Experts of a small language model.
Experts: 160 experts in each of 9 layers, 32 SwiGLU neurons an expert, 6 picks a token, a softmax router.
Training: a variant of Adam for the experts, 267M tokens.
Below are experts of layer 4 (counted from 0) of a mixture-of-experts language model. Rows are named router (the router's row for the expert), gate (a neuron's input weights, with its number), up (a neuron's input weights, with its number) and show model dimensions 0-95. Each number is 500 + 40 x the weight over its row's rms, rounded and kept within 0 to 999. Numbers have three digits each.
Before each expert's rows: a language model's description of what the expert responds to. This comes from a sample of Wikipedia text that the model never trained on.

# expert 11
Description: Word-final pieces like -or, -ed, -ment in titles and names (Ambassador, Napassorn), plus list dashes under Senior career headings.
router:489458546534474508499485529530449450500560438559494445537544499505522565474520555495414504476466545535473515513523471509484521530522410479560485523476471451461523507515484521501518499558517579465495452497544411508561458446445463462488475515496507505475444476551538536477448502490455537600
gate0:542409484488513535476503472481504541556445461550484471533502666499500491534511526545450510441505492519508581570543439442510519463501443469578443531418458455446456524413523501523495490551518529504510475476502495488487471480430501503522425552467448474460544434481579561509481467502445565516
up0:484472420510552504534524450401531521493443487538474502484494525479501440538424507489466488478525428526511529525500502462561457487499447477605494430458467630509446576442466511492468437515491533524540537531548504522437495550451537527461458496495487458460542511465502542490530521565505514519
gate1:541499554514485528510455517537487475549521516542505453492593529506554571466543487515501502440480481496529582518499479492362505492544508486495518508499439494480521453509524528515488478508520501529500469516469440499562486452475485452531504483586515459536474434545487512519476494448406493567
up1:495562505457489493515565473484522484485524521512466509474501443496472528482471442429523492539480466499449506510450539447544438471506466581470531410499533521557494490491512441469456421469447423546556560557442504521524497472469543526527514442458544433544503505519433539468531521538563464479
gate2:487444462500549515484525469486439498475507516539549507525459498621533541473531500487514518508445517533546438451517463494503556498526476493476514574516440484468409492506555477525519467508539563560471460489549519498524501476482533429529474518512523561527492560468487539521468556539497494463
up2:520535548475446470448518555556550501542540415592481482493562541538556468445509549569477481446502490441494574533526452545497465510485531482483463482464521568474567385531443521509472460520521509480505493504499481511451460446513450524514481525531506465470517483582547494526477457487464558460

# expert 33
Description: Letters k, z, y, q and K/Z/Y tokens in Slavic, Turkic, Akkadian and Asian names, as in Akkadian, Ukraine, -ka surnames; also North, South, Russia.
router:556497525516480502461453549550474407546534478481524457563555543539509540470521546514440568459492589517509565508560470539454550496533473486547489572446493466506533490529567535545557522536552528424461464489530412497546462466446444423538497536532485522481476449555525560499470466439506575511
gate0:511548533500523509501574552463525508438530493494441507528421488487477464475485557558490476456558538592554478547507535442512534529484495465548500624515472486442459512395497475523503556511480427485531425450490442491483509497475383547526466603497517529504495472484493492535535482445529491506
up0:554470556499455436452494490547470553560499491522539446475549526480493465525527426489526507536452471493444537461535415466500479512559490541412436496464507524504538429578455485563548515550521564505441483603592524568487450471564564499507515538502482496476483545465556472504392482459466490489
gate1:489511520521554506439508466506536517429514498446503557466470536488432505474562618483470492478510453480570513538467523526533558550540542566523498456475518538465484517436523477508485489491484531481485458456458448524493490496433491435487486479511463486529518474580442496497508545467489545512
up1:486473489456527560488481511493516481510418530529502510508463430493549495483510489531471540509525478504452489481471483519457472566466467508524462481484457519514579487511537475532515475517486493433480488506549509518513517507544473255490557509539502468491481494484547507512516473521483454516
gate2:569446503471529506583480558597452569517487482454459487505484546481492543511463507352433500546519606503597486536538536479516426505491545545524495368549512513520532507502507506522529508484514495469552500565533417453522532517556527459518486478555479491495473462475510498493535562515542527445
up2:504518487522478482466516500528526489476500511504519304532571553459479426503545435476524499528475518529473507500548515527553510455506513489500516482460533525506495497489482458503462465520505515525497493516528629495499538484486532570506494494480496528497480561521483523584504492512507502530

# expert 28
Description: Hyphens and inner pieces of first names and surnames, especially compound French names like Jean-Claude, Jean-Marc, Jeffrey.
router:565448583529487561462454546517464444524515458534518464521493534566539518464518534527473476472457539562460516509520449534474537481549518478556472499442469442443565472567511523567560540537535496493418447447517471476571464475467474429518480513520483534441470435530544537486481467446491551551
gate0:508501477550469510488436486595506476524509529505491485560508460501498493518673483558482492504498435416497531550524518491528501316495500505477473531493455486461561463529466488484514521505497498521472475480503491458478465501487533517478517519503631537545536488501532467472477493503522546478
up0:503519525559473474566502496501540514512475553432475510495490445519490436518516432559495459553519434474484522543540554465551460445493502524420545469476429498485531540553514448512521472503437431519437517487508525515426513535496540518471547454480552496537563471442497459475533542565547538464
gate1:444511537513527563510500456491527538501497372481502527515470481471465522479463501506474549402500439491476500524458449469456537519514478503478464478495522517454527498521566507505498491492495526484488514428523483415459526460414471511423470546576452487464429505511471527501531483538503566545
up1:437530558469578552551537454467559545484468411477467550431450449466441495523420423514503493456533473498501493473406474501508493502405546502487504461477523517476491546501508449477457510471432463520484538470468551475462533496453527508450507496496475453541507481451480515497566520591519514539
gate2:485488524481549510498508524528472557548472498474524438499473528476562435625492477395481511461486494577501529446498488553506440518546555520519508534524475474522471537554523452525465380530504493526486499478484591485549442485473506428418513544558467514509504481456551476500502516527496512484
up2:464500531464498499486499547522469485535447510433530437503455624498532450557487463467491479475494475549507489441493466575524446540545567505526527516435468487529505549552526452518310490516483480529487522463476523487554439497467515411437533519522492523501529471452517465485512511505505506489

# expert 19
Description: Sports and career words such as League, Championship, champion, former, professional and international, and word endings like Superlea-gue and Collegi-ate in sports articles.
router:537435550532483518452476520543469474512553425585505462599533548523543561499526559531426552472458534552437510539515441525487525485525454447532442545477470475442478497526518547518548522521499515436470491423566449496532458485471471454517472532504529533506436460576533526466518484474494537517
gate0:439503580475513440455506500453479547529517498491564478478490580535478564530473424462483498540425471570389475539496515434515484481481511580487493457474453477501459517527569499540500499485377444536484512532519526539554501505565446469453546482487501463536488466483461526540515465469516527461
up0:470503530491461494523496495555472492491494488457501435478465467529465412534509498466514475499490512492487520508519482503474537482512534515474477532500457528441544502568575503501464521458458510467448512470517493542591531499523463510478539516540516497488419464524501532523495475525506478563
gate1:477365489484533536525521497489487456509493459492485502526518550500509492476474474449482522460508482499494547524495480478515525555549406511554500470286456481515475513551537539498492527478526506430551521461592487550492470485461479482529474531486498521531500511574506488470503470500513558485
up1:488538454506518501465509485487604467513454509508486569504491483480448456540463471474426531492526439481513467515493501499570495574464470513492511494497548503568470508480539538498468479445534477399533502473533483487479580534500508527544482476485485514549541523526444514469532446536474497435
gate2:495553473518467460469404473524513431341543517516530424498491477502527539542535544486527514469551467551469487530554498525538486511439511443525495579475452510413518503446447549465545509512511495491452509416525490531531461490511522512514490495553511543506485461583529449493496528474533496509
up2:494578479522544492465408467532535482421508504496475492503447467485525542552510524404463549520546457514471465551543506477553462534443507460524489500502454542506500544395442540492520491490470455527569543437498505492534485494517538534469510452504515522516509449539490464430615539508537484509

# expert 3
Description: Commas, periods, "of", and clause-opening conjunctions such as when, after, where, following, that; also the "hi" inside "Meanwhile".
router:537475541532452487482467525577446454596542452515525469513529518573581532465528535516481504489473518532476525552538449518492512478511463499527474503453412452464499457531576563518544557498547546482494481441564466524527423513469464476550493531523491503461465446555519502519461449455446556541
gate0:563495584493540475511484540499450539571497455470512485492376497514479530502550450523467503529498557577556554552502462516474503427481496545512478452488451492566531459563541448531453573535504494420574535456493530519453452477569522502471519594526439453437483482466482487513485525487416533520
up0:533519534551434465512494550518433474588510474518471461491460498494435535490559498512451494523441578556660503519487408507484506511492513500520558471495460497493514397539536539537507547514567522473514502476489500500470438496583527486523485521472475457514434483465526507510481506498470510507
gate1:463475501533431500480519464479478493588581515515513487470486511438544539427537460531447538503474488529542394518437476466509524483503515462501532495490442527511502443508516497520502499522590547515530460433482510525555482469489551500480473491654489501495478462563513521492568513536478446511
up1:420470466507514532494528478502498513536610494494519516480480528502523493429505452468477539511489475506495565528451487498497504497462538464337491500504431512535500484473487452505508485497505548506512485473494502512543512512498526504498497527500486458502462454601412520510579533539521487482
gate2:466528550480499496485545432576553488537507485493504507489466501497616479504509524476509536497557449532507627475552515504532460508466502540513476534507525498483458528479543496449511467519481545463498494521545511504690455490455506369482497380527513489488497533493524521515475502446439507475
up2:500472399509501499503492495391460475432489564501495527471529562508426576484479451492517470494494473528460499506421479479491578502534490474499561430524500489510529512519477532497540384464501491515512547488410560481495501582467480486541498503450507550543498386569493511480587563548533456534

# expert 16
Description: Pipe separators, closing parentheses, semicolons and number pieces in data tables, e.g. MPC · JPL columns, years like 2012.
router:556441522580458529441425541520428462538559464561522441554564506561571511479596541548484541494470567542474571514558483522434543478557470483519468523429473440476506471534510533544556540516506529483466448462536481477568459447483428433524457525527497552487439445501544533495468463459482523480
gate0:484509486515505528468467596485413513472511393515457448511471511524501524446553496488481473486487548461514497481514494520500487510456491510489491486565473450484519492527445515540555521531517523503498414496493505706555464527491507495487478471531393445523501496512533494580505482498502481499
up0:496482494514520507488475490523552452585586558500473483513525501508537565453491517486500509452525448567545561536486502528540561524555517502525463525459494446323534413440521516462456514489514528501501509482519455478469497498464427509569493597523524561515467507564551605460483490560510514517
gate1:474426526491490502527490485525508534550465512574482484478567530466472491526492551559513519485490537468506554491518528491546478482488507426572484569517573501394524500513476512413491492532506560421460474464498499475479519470516432499513436480531514495508535491517522437559474513718511506516
up1:521570512508496600531481496510484471518510491434564459510506520405507489565495515546495514511475479551490487452473489501472518473543518575507506484506463533552495500475571479569557517523548482497537455484499517433512492499461531568514494550521464483565488515446448491512490544478494570508
gate2:456467543504486465537549557490488439553507449478521489494552492543560493503547494486427486483499539511563547537539512562482469465467491523516441559470502453475519543501501478545456600528529531457479477538498512465517482487426520474485466517555468479496479517476540431521451427478437516530
up2:423466496493468485525552555473472489529467493482494535482502466559552470523569470506494498507528583447559537531510512511467463480467499550454480555484529504518480557491528408498497551483491481413512420552474541463488524479458537483459491490492561516543516560455469466498482460467477485479

# expert 6
Description: Colons after infobox field labels like Producer(s) or Full name, and first pieces of given names or words in biographies (Mi-ke, gr-aduating).
router:510438503529459501458492527556497467516519467572533443523513517554530518474525509537455502457462530525495526514555430551445526473519469456539485554494450471420523439538546511509529499539522538442470440472537478541534413458476479471544476506494478552461519440559564518525453465467487553501
gate0:507468493522484507525464498487462466538501535482579460546550540566502557507491508549485466506468465516488531578519452497516491509489418417548498503461483525502511473505534503501499500491492511479496447489521497496514563479505464523458473560520531556429457456533527489478538345500547514477
up0:497493538530581549454487484491517454476524482442514468508447492530515453488509510480501570487471520459464558446478534455488515546543497546512470543485509463531516547479462551538493552492539444514496553503486507500564486532451543441500467479535481489500477495537418558477515387383464431522
gate1:521487546533459497295515507491450525523506501436535489508500495563477521466522563537498456616453531488526523499574496526467566457464562461498539541506473424449525498430512484496507539502475554485456506467508482490502518398469517518520490570492500546491449516503515536586465468515458521506
up1:540478561504469536436467502616452438538584488505491455545554550542545494510513501508472511488546506512506557557511412536484541506543488521527473502441506472518533451567458513505506539569515552503432498501552454533568496569482401444505458505535492457499456468561541570475544494417478569508
gate2:479479468461497499453511520517489496498496533530502489490523540474521498531508531487537530484503461520477509496506402637504492467433502461500517515535469507467491345461476490458511511479518494558512478485518524540531416426503561528490482544495500483578536526551561508514561394495493452453
up2:506478492462494522505487512481491490508482521514525512508502510477482504531522489579485523595520549504477529419572455564494494513484489481510511478506489514490466448505485489504542494507561515539562447509526517534488466404480434486447468514461510476516460536525517482520493510543455499511

# expert 57
Description: Inner syllables of South Asian and other names, like ma in Islamabad and Parramatta, han in Afghan, ja in Punjab; also University, National, Roman.
router:522437517570482481445474539548502447519543504521558439558508500567534584467544535506437541443482499544463475500523490541451520455550412456552483488459465507454516497544540591521509529532536513448511487434540438521525453486426472462513464522530477510468495476529509537479462432469468528560
gate0:543436487523524464458551499422480439496515519560499481544500501495652357510485523565535478527460479540514492511450453406493531478551473470506467560549596475455496515500382495502502532454464466502514494445495485492495582507484559515476470475430518516482493530499472494418516475479507453518
up0:481494526447460526578458445556472683486477487475526527470527514515487491497532548489484495544450494467506530535514537534460487523536556566479580416475466452516569505732531492455494505440498459482464471622562500510508473553524435514531499505504489527495484482489533487513463509537472565470
gate1:500485502503546483503532533542508438476557515510475516561492474533474516516495512522472576431579513548519478550503468558519490476476478515502649542436470545462477451532481518507538542543582598508480501438522451599539545485490458503459506516539592528466491507520492535517539485508475509539
up1:524470501541499510518442434431499522558458466521527509528513530522559472466467551577505452523397542489479533496547527448527504516515513496554478478466508429548502517477516444508481462463614413461483468502513543419478462467494551500571535503466500504480477491486517491458442461499518552462
gate2:587526586520454498544495558576461457532525513472510465506513506501474574487550581474431543525516589552432510506500471497453538533477449511521458579459495533483486527584515534544498505514536472507458494458565460511485552486491461464471540491526461495538494464491531581477484497478448507487
up2:418534524513471470547506509600488479493510502516514483515507465466487603485471524441423571517541509563519468468458493530431519564436501536466523494538535575500488554547509532490432474473515476508506523398517460461485568522489460491478578488487465477545516463466486533498516493515442484482

# expert 63
Description: First words or word starts inside quoted song and album titles, like Wanna, Stop, Me, and short starts like bi, co, mo, d.
router:545449573549453566441451549567458455546523480514552481549491557525525520426547558513462550451491543523508514522543457558480519480528499487564481520470469470441566462507522565524533504541538557457437447441525480508564444477476435465539468522527481508458476463553528554505464468475474549532
gate0:556588521621505499479517550413496410581532480447467481499549441528489488449538544519448520490541488573530537601529553478507496470527448470515490553508460508500478446493548514575496580471501478495459449479477492557566556500491497514543449499516452544545469563474476558544491530480517471524
up0:489514521526532461506527464498514447470492483510438529496531531480504526493441574504501492433518485472474491562473530447507461462517488452548484284589525545533525498483496491498468444447453473501523520537518504533428521480492459524588489488479482468458531584504506574489502489522564479467
gate1:579510511535536539463491524555448489561596510498514528531525541479520507472505484512518524419523540499487497505474471490501529530460547608492535520534486473480568483507465563494483510537506519541620454446507497451541509521524514455566485519561505501504450560507505568463413440504534393495
up1:524543488446549542521502497532453506526567541437512539512524479459508499518505448491530505468542507457432496490435552472519497512467554509465669470504498499505586517504493590491464493526451502545543478514513496419518532537531543477620514502563511455497484554496476574458410496522550474486
gate2:543500473504467524551467504491489516516504483516491510524574511456484489514485524506496544499542513471486498484520518505462509462551474520463478531531527521548515518506406528413468495493439540494528494442479446410572530502543526542509460494474509505482482603450508603482419467480454432493
up2:500462514524512509491524520505487486466500537500477511487482485516460531500510400504503504473420517497507511503512477503354531522485496481607484500479517362456519544515542511541520521492521498440505494464524524499514475518453528500491535472476501536508514434507482466509537466516498551558

# expert 8
Description: Digits in coordinates, degree values and tables, plus a word's first piece after "to" or a line break, as in to fa-ce, no-minate.
router:531441494548468516441437527544465474551514467532540441550515509557552556477542511545472512461444536501516582498545429501449568497566501479530479578460404454460502490546486531510508511528570571489425458442532463458546472438449473430519494515536511526470450442513536547499458432474454583498
gate0:448500540485547516583576488473462516506561538480508507485466532499662538529504495530477453475482529520552560512528473364527552569428493451521481496440499553471478462515490467529523537529525523481413483458539523550510452425530493578531514521501464503479477477514544464529496510461427438499
up0:441489483459524513531515481503514518444491603455473457498476450504487552569411417519505503557424519490556492509566432494539505531420519454555438488464477556493484513517445451474500525492531490501426486498538531503557485487459497564466516436503472497465505473642469467560514495463457448540
gate1:488469549535513466454465532566502481437476534432464455575496531516581554458538502500551470448527489539500476455604504490538522556528543472537523498453470459471574534453477518512500529491510533495499479473526522486515490509459469429583528505552508470493433551475475549520472488536536518487
up1:493470470523529490418481490521527478431464552441578500536512508489555566512565480485522485486534445526488477443538508472524526572551537491519541495552518505489554528479495531495472475482506615500509504445539498442503511516424466439559517474551528451532460556459452529493511477490580517466
gate2:530462532527430477556424541480513512493507495499432501488545510529514481472502541474467493447497473482463526481505497487438488480458504489568499589499454472533472441525453681491493471536492490492469474544503529464501535515534474511467479529499481516533527405473454464608446468516506645487
up2:468544504491537519499562441529493484515515488474483501483439460478522507560529486497521549556484565525539473572484494542542495487520504473450481368487556541462545576473563438516500544442514501487515643443524456396534455478447528481531517483518524501498490574521570540486390510442503497516

# expert 0
Description: Single consonants and short pieces inside names and words, often after P or C, such as Champ-ag-ne, Con-d-estable, ex-ag-gerating.
router:538460518535491518445499500588455445565534509516518455578587572536555532473536538531469568473487528535541509524552489540458536509499437505529434565470450493458560483561533530539509554508533548421488453460535456515511486489472432422518465572565463516472428463553533521522439492472465531543
gate0:488479440500470531363482498553459511533476469515441493525527373507478540487552470491527549510475527522527572492545496509486540514527488544510491597474485473464530460492503515497502502464536569505423450524468476515564478462614514448502477573497484452508516495484473482578499499487454525497
up0:473533467499519514518504485541480515512449476489452481528539288496494544527419453575530492506467505495487556455569529479441530559514491513507476553537471469494552485473535502508516498466548533511546433541421469491530496501529487448500545540489453513537567488472473485566491518509487491504
gate1:474505513515473512504341440559525508560503529449509592505495498460536559488505483547503444532530494576494528542528438517563477542452481520505511538418489479487556511452479493517469469497543517434444557422509522573471477455503537587479557541527545498512499511474543476428409474474449552482
up1:508472488536524612507500465553525505634524503485552516516478487473433557450473516442524406546539516525530514532526458468537556474486527586468506497502489523489524471466531515498476479437431481465516529491492590561581507453488524533448519495547546487443511405510479473498505429470414514612
gate2:499456567522513500478488532540482485579517496487545506459485544475495524493502489549429525486546513502468479472468394500434527511510508495488478503454463485470502524536508558454551518483570469489496489737531449453475506501551511399468457527534481460440432477522523555504479517548448470537
up2:493468518459499511471502508505488511541515537478553543449485516456497520533526524520441527469539503461516484478440469548444502521518505526495477500446463541480495506540479576455492476460599470481539485511536482480458561529547539413474492551542485436417439494500524511476451522577441402526

# expert 26
Description: Second piece of a word after a short start like su, Li, Fre, as in Su-e, Li-e-utenant, su-pp-lementing; also initial pa, pro, su, Ta.
router:507459546520488506459463566501442431554527462498523415532472526538557542465561546541476548480491551571466547519534460501438527510548430463564492527444485450443538475550513541551516517500561507517456482449574474522513445453479441448525462587532507525447482448537602539474472465469453515535
gate0:450560521471468486545479394497582524520450435460506503460494561502493572562549517494519535442479485588534511502506387482450512498520537520501540572454509460440509528540495516521534519445536467487465502465413456495491420504475483512506522494506460524555482492474514476548551471524484432519
up0:491469461517499462451504534444577509614501449460460442523532499524510495539483541534498508485534500548475452488588488489448464552508540509515496497481520507496478472460517514434478415530531501426538480523501523593523479541527456452495524436499500457462541481437472533520516476559499506562
gate1:500509496512462547523506480518444490485528485504537509543526479508558556527570538444500429426481490554520521483524520498482594471473412524535477517458483486501537485527510502522542554543499497499504524446537505500529501468487499529523478549563398462459479532518540509501424475538493503421
up1:501559487473528488475523457450499503416506512461541526489483418469521524516506500505511464519526490517489452497473562463508504462501464507490501461540563547529503498500491416445519544497535443503536558456591547518491526499499545521510509551535491469520499540504517523447635493548515499395
gate2:684465563518525471517512476539423498454508479484513512457487563504519529491533518522500466473519552501488593497485469459456489526520527549491430487470479492470493453453477629460517571480519509510532519516508486494399418510521490547503527481481481534499447537567485495479480453524445461531
up2:531542467566496530487295494503480491497520502526521537564539479545481455496549434513465539491490513474571516525528483543555498494525520456505560493491501495451480501583490517494460489517511529467477465470524490517510512491495495533492471499484525523524492434495506409603506523459564513472

# expert 50
Description: Inner syllables after prefixes like re, de, un, as in anes-the-sia, beau-ti-ful, re-la-te, amnes-ti-ed, and digits inside decimal numbers.
router:549456521552456518457509540541437415507500517539485478544502552535504470450543532565474527472447540536439558526591495558476552437514532505556474561439495484470544483531520538564519572507530516451479458483540454524525477474450473476545468511503502540492464499514500559507446460446454513581
gate0:480478503520537457424468556518519484639541507530510481531552445529507496404504536457456502515468483553414492478506428534493520568481500500506463563501499504467541464520454532515562437512549527464484522496495494520545475415540471479458525478496510521494486473566523508466533542457421499518
up0:424519440486531454506533475479565501481455574441430554475504466451467467490451439500561502511502442447453459462508512510555459541440564532476511561512554549517536514485428472476465448454502475466525543570485533520492512478515569560444554448483504470550566539495455464480530565501482465508
gate1:519465455535450555487527504549468565491487493517498465499627511487447542491575520460503401469440560497516508561468508482548529430521504453531464527495476509511501483531466481535484499505522471448488465530449455457504552531531491518519532471478464510482450487497514489554511539485502560397
up1:524496533573424531534568423557449531453443485498504487505458522521468495417521515514477488490459529543533512510500514470553473440467514460496461539493514558496577510544480560524451455480391490431511507558522462457515522484521511510497445455492465482443456483498492459463494478483507576455
gate2:558490466486568537520475472501509471421490496346518489511531532501512445496499452500448576487502510529486476543552497538524527406515492489515511508524481507512514515473528520346486499503564500476502512524520520518467540585469520519503512466529395467463500447488560473542466464509555539518
up2:496637544561447518524456536516507477441525479497502491517526550533519469472489447525468524485497513612482441541549522440497467465440525521489563455520503511472557483581528510463526459515507475502470467494502510561466453555458476457517457476473524488498497474469531515544520498520460553519

# expert 20
Description: Short vowel-final syllables in foreign names and words, such as Co-pa Libertadores, Sã-o Paulo, Burkina Fas-o, I-ra-q.
router:566443519572480519471440504548468447551542486539540460538489520564542566456570539496457519498512554533483538497543491562484564455554496509518479544472483439460521461536486513514524543534574574482458470477599457497522441424453496444533489520538485534479450456526558535526439499491481516519
gate0:541515505505584513527297489540507455522660546465517562466529484493531564503543493470537558463519501504510537503495482577523493594504531499513501552575561467435497507518496515472493534480520488516504483453555457525499479477511529470497479474526486493538496471521520535524537479525475467507
up0:507532517450505552529435441546518655519558553508488583425558425483523536528558482489548548497519522536523550541485498547530479571484519500486495533576490455444475498524473512518475491508481440500546508496543506534501482445527526521486487458515498460554508481493505520501535490545437465430
gate1:495503489512529493470461506544479500497555478483559493502497560483528494539509509461520454447510560536521546488519482480507505432510383406556532566470507504470505521595489636506504512512404575470440459500514473540505524506409525484524516542466464491441527519500520562512494500497468479519
up1:463548461493485469468506457501526449484538496453568497427481516425526498531519488458523456478510545496505519522472496462510517435531507484542554540486557561473480440585486492476524523496459567473498466504570474492481533301424534516496531539463467511564551515446486408494475523512547491517
gate2:527464475462453492511505421505433540517559536512518469526499505494519437487522502444513469484506522509673482551491466548488505437536556559516544510489536477531501461532497432468537560548514496522521447540479482487502514528522531546333523535582459528488501518435542428528506515510508491530
up2:560517530447502471544527482476517523635497508517514452490507490566542499525478511495487542522508566481499495485483447497518479490469524501508513415538464419574490546496539514510522447501505467426560482531475499517503494533518521542521544502566527456510488472507465499469494467579528471439

# expert 41
Description: Inner syllables like antiseptic, Ottawa, obtained, Tadeo, plus stray byte pieces from non-Latin scripts and some of.
router:537463494557464601507465555521449466534555446525525472572518559574510503479543521542478539505454574557502532550568470517495533525506453478562483582455412473457502488523532553533556524486578508416479445479497478492576504502476412465572480544527472535474464451547523552485486454476473537554
gate0:532496496447501528537540456517487493499531489494458538477514486497511514513447551433469535490442531458548451511422464497478501544479510483538568457463520540494468520500428461501543430565610476445530505424497498397535489547514400441511471467526537519448528445537514547488561419485503612530
up0:504450541485497507470443461477544513488457501498525490501456536460476532487494466530539487547556509486496540442488410449496505599478602561564489575545506481511488509518531444555425581448512516567476506505497445402465458532484521535482460527468445502490547460407481523499563526515491503522
gate1:442443560516466402474429524486502520513497465537462485492524568519545486478569432577427564474420518559497508600420516546470519482589487442533495516501484467520522492507476509468449495516516528461484504543516462533486498490489496521590504531516474467505524504457543520564479538439537589475
up1:528492564547518491488581501541477466566500452530498473556521519607524515483552474492541438508541520471531505443589526457507479460533447493446540475501510479466501506558498475465506533441508476540509485503487513489552472466537592483500467499462508519493485506512500538528535436475483458537
gate2:490419636522475525511519491471515509521482479511482486537519576521429443550465590482449456512488486541514501488534511556480472528499537594498502541479512499507445490532507504562499448472466551573475532499563493427503477538494487491501513499479538432482465469497471488535358448539580474503
up2:417481559448443527555537517513514484521499489510528480490482597489484652507483545480498396520556459522480464495494489555510473516464547620472466510485441520497513518486477469582494457493466476526508549492479498447539536493524545502478513485527515467447455500558481481504395484548588505450

# expert 17
Description: Table-opening pipes after infobox headings (Medal record, Career statistics) and verb stems like creat, collect, Description, mostly in sports articles.
router:556468556517443482482451522568469482567556461532531429548556503518532565487548539496486524483453570541444535508508486552470544477546462465529481558486505438456533457537528530566529512554507519475462480484556455484524461439419436456558496529501484508458457487564542518531480503461487562540
gate0:487496513513515515468327567542552504477540514446519465521546452483464555541597602493518555494588540507479518511542544517488519504440517457509510611480498433479456454483476521512497491534489570507459471521556495501488484539500493502472526509511513479554473483493562562473515463462530493449
up0:512493526488497489483495547532493514482535490437561503504508480475431536690531513457522454491538578587494491455534513486514527430465555476509557523539500497496412480556503533495545475499485499658476482476556470571488469515493471454516518498505508512509466501477537521483565533451538518531
gate1:514506537470490454568506435527517466531374520439522530494534500492547518440500401488511438544494439533553462471547470478494540468446469557505557457497447611497494612622607478578550451479554491455489514526470529517462499510508534539496502462535499458467477497496466436489498499580515403545
up1:496499409504511546460537544501464536407556466556625420507473470468416471525526530472475541495465521497460522530451547471510494562532486501481475522540526415474494447499417560396452548494437529560539490465491464509550469505491514473460489547510501558536542515459518508504506532431474573462
gate2:531498464539506520567506534517522482534536455481528486526526509513504555508491577482494402519465497472495538520490497522450526466480511474500492564496536499540423483471486497568467489508512537289527485425526459484486441486481462517531496496480470517514450521509501509437442472443517493452
up2:460496557447513517430521453445489492452502510533461500493451505451490460493494454535504531502574514519515488520507488468528536523503486538521502423488439552474490484500540478508562530451480447519469502443430522463548569498563542459521493509508549486488527474509472518541627529521516503555

# expert 27
Description: Middle pieces of proper names and name starts like Mc, Mar, Saint, Mont, for example "c" in Nacional and "Di" in San Diego.
router:501456569520472534484439530547484421536522487500568487573518555503522535482548559570479522497501518508492536537535494516456552493522482500523465478460468461468557457503513525532536540535556521433463442400519452497518472486453441451534481531559473508482455465561533507516451488473498531541
gate0:480545490499471468537507467462520485584520504493520491576500522518528510550579575520484471479465431543521479588495510544502425498484539518540547505493493531494485526458529492495458508471489480466449456477509468484471469503502453691496511468546388483463530538462491486483521504550509497512
up0:506502534462479513511447548574473546470547498475488491476495531460497496452504358387469457468479527470564575437488488472494489550482499509511525573547472484504518463525466488455564497567488479471558515508559512517542477538446518490517541546486540511503491472576482463527534518550480489492
gate1:504516599461560508486580520420503476503518505554515490560509552479490488551520441483466440510584524502509504447501456454532502474527517517465523506533529396501504515529615445417524550481460453512403491430446471483478497466445435464466530504547487503472560518462506538483497469459483508514
up1:486525531522448493502498533515507579504494503502479517472455476468495500469502516510490494475472507496501524518498488535492450417523474499535577521475497515489517471512429480505507471502455498523506481361537503399397517483487543577526474496526427528523491577487474501457478553437515459514
gate2:481497469474474555549416517495513479435501559511451524469467553523551518575494477519506538504492446499506561510496541515488479529553492444564442479561533487473497503454511533530490438463537469466508529518496478513510509504481413518469495532509463482536462529519520501501445492504463485563
up2:497489470478471569515399530619521484499474483516504531480488567514547523548478524495481457471526480381492504490497506477488482519523539498544441526539523480442520512456473497548547481470530494504489488504464520569460470525517442552491467477580520486504483485556500505542456495505443477555

# expert 35
Description: Inner pieces of learned compounds, e.g. sauropodomorph, zygomorphic, median, prophylactic, psychiatric, often before -ic, -ical, -ity.
router:553470546542445517502469548552432464591540467525505446515552514573535551475525551507459545451419532491480526552531508521386543451553447466542473514470437434503585437548519542538530544562534536465456493494549449452537491496468494488506457543527521547440468493484514519487490435470454562499
gate0:497485500510523485526528539321472440552530513488482455476493531524527521469571531500531492477442461485507629523504454469521552579540487493484483562479432428466552447520554497441463468521467544507533494493478490510508524468443523486493452527466492543451506513522513465531511511491506531512
up0:530484518501514644466471465515481572445482456496524521552526470539503463519497420506430569513533567489527408483592501536467477451496544496547476492479518523507478507502460498559526578527552479473468424492536484511498444543551494486512514510481474499540499456489503557530472471473452502501
gate1:568499505567482445557491424520477465486458497491520494469510543502518501488508433493494512482469474488534472516519517490483483469587526506515476490457300464502520524460546506547431595487505517509494525528461508521479481492495553505532489567578485526463495503489465478612489495552507528538
up1:517410434474469560547474482465507556437472466538497527507553414490511456512468490433485468474492471502423549493470536536549435508524462527531522388437577564492509494528512507555488433514515531465536489514538504474495459499537513519538467431503533492482453506527514474497513564504494515518
gate2:465494548529504507481452450477471480501490495460507468510567488593519524474485491547441454456542434515554485470502507457497432511534473445502487506465461464509494540478497504488447582492520510457484525506514496481462496497524506529414461568538487514524499501512468433512494522475440521477
up2:505464485501466514482480471524529531530462453476501433450473534503560503481521504493562516556460488510586534582531480432543492476522497495520480431523464541434564437479504448420474491502489511456486524532535483625485376493507527469505464552514473504497492514498549510455478506476576450482

# expert 44
Description: Letters and pieces inside personal names and capitals starting names, such as Law-r-ence, John, Smith, Mc, J.
router:524469552527469548482447546536474403548526483517484496537526519573517472468501557532432506467491580552476527514529495519484551512524485481536473521473436483458548450507539548514509548531529494472426478467602511490570490528486447443534444516505486513471469413519529565526432453465471531534
gate0:539522503596482614545494572506502550499511478475495448529525490486465485507528491512415495537477533486516525551521509524460539473468519504498485553512429489527519495526484493499549575580508513511525488483334500541521482492648453488478522516476482530515531483483555463497492481407521476507
up0:439440503571522453458477471475460419508517534537523482502497516539573543452532532485503519427494478515470484454509445465471497486569507469430502519470559494461491490455570526527456516453563512484482491485513445450468502484470540483520461527512484506468464471494525492534476500542475539512
gate1:459459555504467581518508578487500461515515472519519559481484477398499488473488547463447494474494516518392525502509497521518500423521442505602516428493451505416513488673490537504494566500471500517517503456498494506471479480504467480494498518618486507515455511494518534484469511487444523491
up1:426515579473546528595504514507577421491462526467508539424433462481496468602443455480482458485502495477447489493512578443548468524488520535500546450500528526538550580574519494446442518476453443461479536545470509520497527548524508474411533473508503446529512472445463525505505488481447522450
gate2:500459544519565464462577474511482429512427499507443556482440546521493484480468471523489526517497402575449522501480511524503552512481523493500502538492497506534498560443493431569591443463502455489464498519520535449466520529506549510498410484461444385513504492471532513475495556474481480500
up2:515506500469520497511493482485482565512510515458520455485492633465510471501512467552523480492478365508554475514484496474499456478522521553496524493535503511494460464565455572466448492535492547502517489533483529519516446470496465488490503512527562515477452526481514535497436484544492500541